From a checkpoint of a small mixture-of-experts model trained on Wikipedia.
Experts: 64 experts in each of 11 layers, 32 SwiGLU neurons an expert, 8 picks a token.
Below are experts of layer 6 (counted from 0) of a mixture-of-experts language model. Rows are named router (the router's row for the expert), gate (a neuron's input weights, with its number), up (a neuron's input weights, with its number), down (a neuron's output weights, with its number) and show model dimensions 448-511. Each number is 128 + 32 x the weight over its row's rms, rounded and kept within 0 to 255. Numbers have three digits each.
After each expert's rows: "comes before" lists some tokens at least twice as common just after its tokens as in all text; "mostly gets" lists some tokens that are sent to it at least half of the time. This comes from a sample of Wikipedia text that the model never trained on. Tokens count by the router's weight.

# expert 27
router:127130131165167119133186091094149126152098178060152071128083147114149176083123142097157071190160071107143138152167142127202147077087112085180131151134169155137145153145114158130137116078153095
gate0:149156132140152148139158109095135077144135081121176087175152151184153149126128142175093127122156111112170081105130199149114113142173113072107081131078109112065133122103100158090073142146136079
up0:101124137125109154176110125161181158076136142146184219108165151160169089138123150102150138112114115146201110174148167144116104145150106185127118203152140143138134137117091162110148068088168117
down0:167170122197077105110102133107148129041097094179116158112129185110143084148147180174205182079138148154089081141117187163114127138163170154136106084119117090150138137149189125120208188180106106
comes before: ",", "\n", " and", " (", " of", " in"
mostly gets: " Education", " History", "ology", " Film", " Music", "ism"

# expert 45
router:101130107156169121103166136103152135123112123143157175089089182138116174096136142122082171122102111203080086171135126107110110148117139105148100090137084067140169143115124147102146154133091105
gate0:162184152055169176131143147121157107116104066125085105172145121176111122178113124103056142135152104073134139094132117110140104147140148161203145120158063110105175182150125090191139167148167172
up0:089151120107143160147169144131175099083104116128149109159085137100091088152142107120077131132089100152090147116176156108132071096170117108168080095143074077116105171164169051155129158193154134
down0:156133109122106124174154194117151083128103118129131153145124166172060153165146111145144172100169136139122153138109134072118161100157114128150137115129106152110100140130098096092103133173099172
comes before: " the", " a", " his", " first", " their", " its"
mostly gets: " between", " its", " against", " within", " new", " across"

# expert 23
router:104096091117104095168116087108117119121125139151106142177206092083190085150122053135168215133080137090126157135108097150130141134125110122148138128094106104131116115118074197129136102165137095
gate0:128077113143136144167134033076138141110174123084120136077140124106139156129101119155144120112135105117143145162170081159161034066193154140109143182105123089123123133094215105155112184173152150
up0:150141178121115108131124167136154095081086126148157152090137147099110199083173112132090151149131161178055141103141109100085090118103159108119088138116112129112134117068107154153123135157137099
down0:105097136156150119139086130119123139149128178098166152067113162114064135096076096087103176146176146211143121077133124129081136105092175178168148137043109107226061094125154123151081186070145126
comes before: " |", "0", "1", "2", "6", "4"
mostly gets: "-yard", "0", " °", "–", " km", " points"

# expert 6
router:146121147084130172134120129131143127187135041112167118168116087096112139191152051078137138112152147103119100090205115103169152114127124148112135138143133156136164169060082078148120108142146142
gate0:092138140080151132179096111121154165154051119145122159120182148062162178125139065133118147110117131149110171145121143078145135109069125098104115136132154084115124126085129093157112124075094092
up0:137144165093100140104128140116163174145111155143079139126096071135178208156134107151076137143144166113156127069067092080095131166113098127132130086117145173131151140110066082140137118084125155
down0:089096122103130142169168114100148116171178132156100119142060144138145099132131128129139136142119070114126099207162076112090126122145186103109059103097180152112125206140149171168167078172110081
comes before: "-", " of", " in", ".", " and", ".\n\n"
mostly gets: " first", " player", ".S", " football", " Air", " last"

# expert 24
router:114142129149067064123155109175139175173140152172111154107139145092143080109108124170103083131095122125160064125131167114201137107176067118129072163098184146165138111165138107101178073110090128
gate0:141141155136155122135147174109095126133164175157136042139103159095109120126092143126101143135106123125180130148126103102153126113139073122121163141175096145082129164109134152105083131114114158
up0:125147139122164105154132176084066134137111115161108068144146133130092146153083175137085148147111075074171132141132124110159148113143074109153125087144118144095125182121140109144074130129117170
down0:173140122091105145111117107120094111123112082151111161120063102114130162079121164093125114146118132173126096129095160103142117137099115110149076079127164162125116170124154136126117056119126163
comes before: " ", " the", " The", " A", "SI", " New"
mostly gets: "',", " :", " –", "\";", " in", " &"

# expert 25
router:121147115146089111137109152163140134145130107115129100148096080188195138099072132182141134149106138155133133079075138106142141096079124125130169123059154106080147087115152136092162107169153122
gate0:110128147108078076115108167119083141121147158176122088185090094140110100151059123113128173090149126160155077089132147151108164116127080090136071105100105108100063096165121170132113121134129116
up0:104166080140156132121151081130142106157142120138119104079162100131138123118215140135133087136140137085096154154117105106142088121174185189155182167159131130138217104113119114116148129133134132
down0:126073152109125122163107101172201159100155128199105153093138148150161146132087145137138014048171155182112126075090159110158107153086127171115188169164135131076089137137080136143153093108188129
comes before: "0", "9", "1", "2", "8", "5"
mostly gets: " List", "===", " Arthropoda", " *", " (#", "aged"

# expert 33
router:122153118177111078167176098136114138113140177159092201058111104070208128099124151149121133132115165125136153174150086145105129133169147126124089119146165112076131147165167141085098109109095121
gate0:133017108138102143164071129118058124074135112142156154082138124112163155090129133122091162193096062190123090150089179116100116115150151105101140122129194153168154172111136182155117122088130128
up0:098079124169151143136112103085110121087120066166128140124145106123169131141139165128094118160063130151140111158117104178112122120115088098111102113148139142121063159117132132100100165128118151
down0:139136146136076124114138128083171087155171128165123135142087139141092153135145139128127163057102139119204128169100117146072084147186117084118093108174077159065100174129115150127131151186124123
comes before: " the", " ", " a", " his", " addition", " this"
mostly gets: " in", " In", "In", " during", " at", " within"

# expert 56
router:125190123077157083188126177123148075116147137100094105201157112194106111114165120131120131138090111146118057085161102051111143107152116144081061148111154120095113115090131100102107135119156138
gate0:127124128118168118103165099165115091146071128098126124186165177096151095118126111072167199149076171095094114091121097146156140107078089170063093139127123079125113100131057073125078165094118148
up0:162125069133124138139099172066120143104110085169130146116120118190120135122146088135134127114101044205148143162095131120112094144116135061094113119115111104148125113109179156118147094139171142
down0:152165095136083085094131133117106115170089152148059140175183163104225111085170100155113096219149162123138100046131137157124112142165124097106128127105143154109149064133120127151113088071098090
comes before: "-", " of", " in", " and", "\n", ".\n\n"
mostly gets: " University", " School", " team", " members", " government", " children"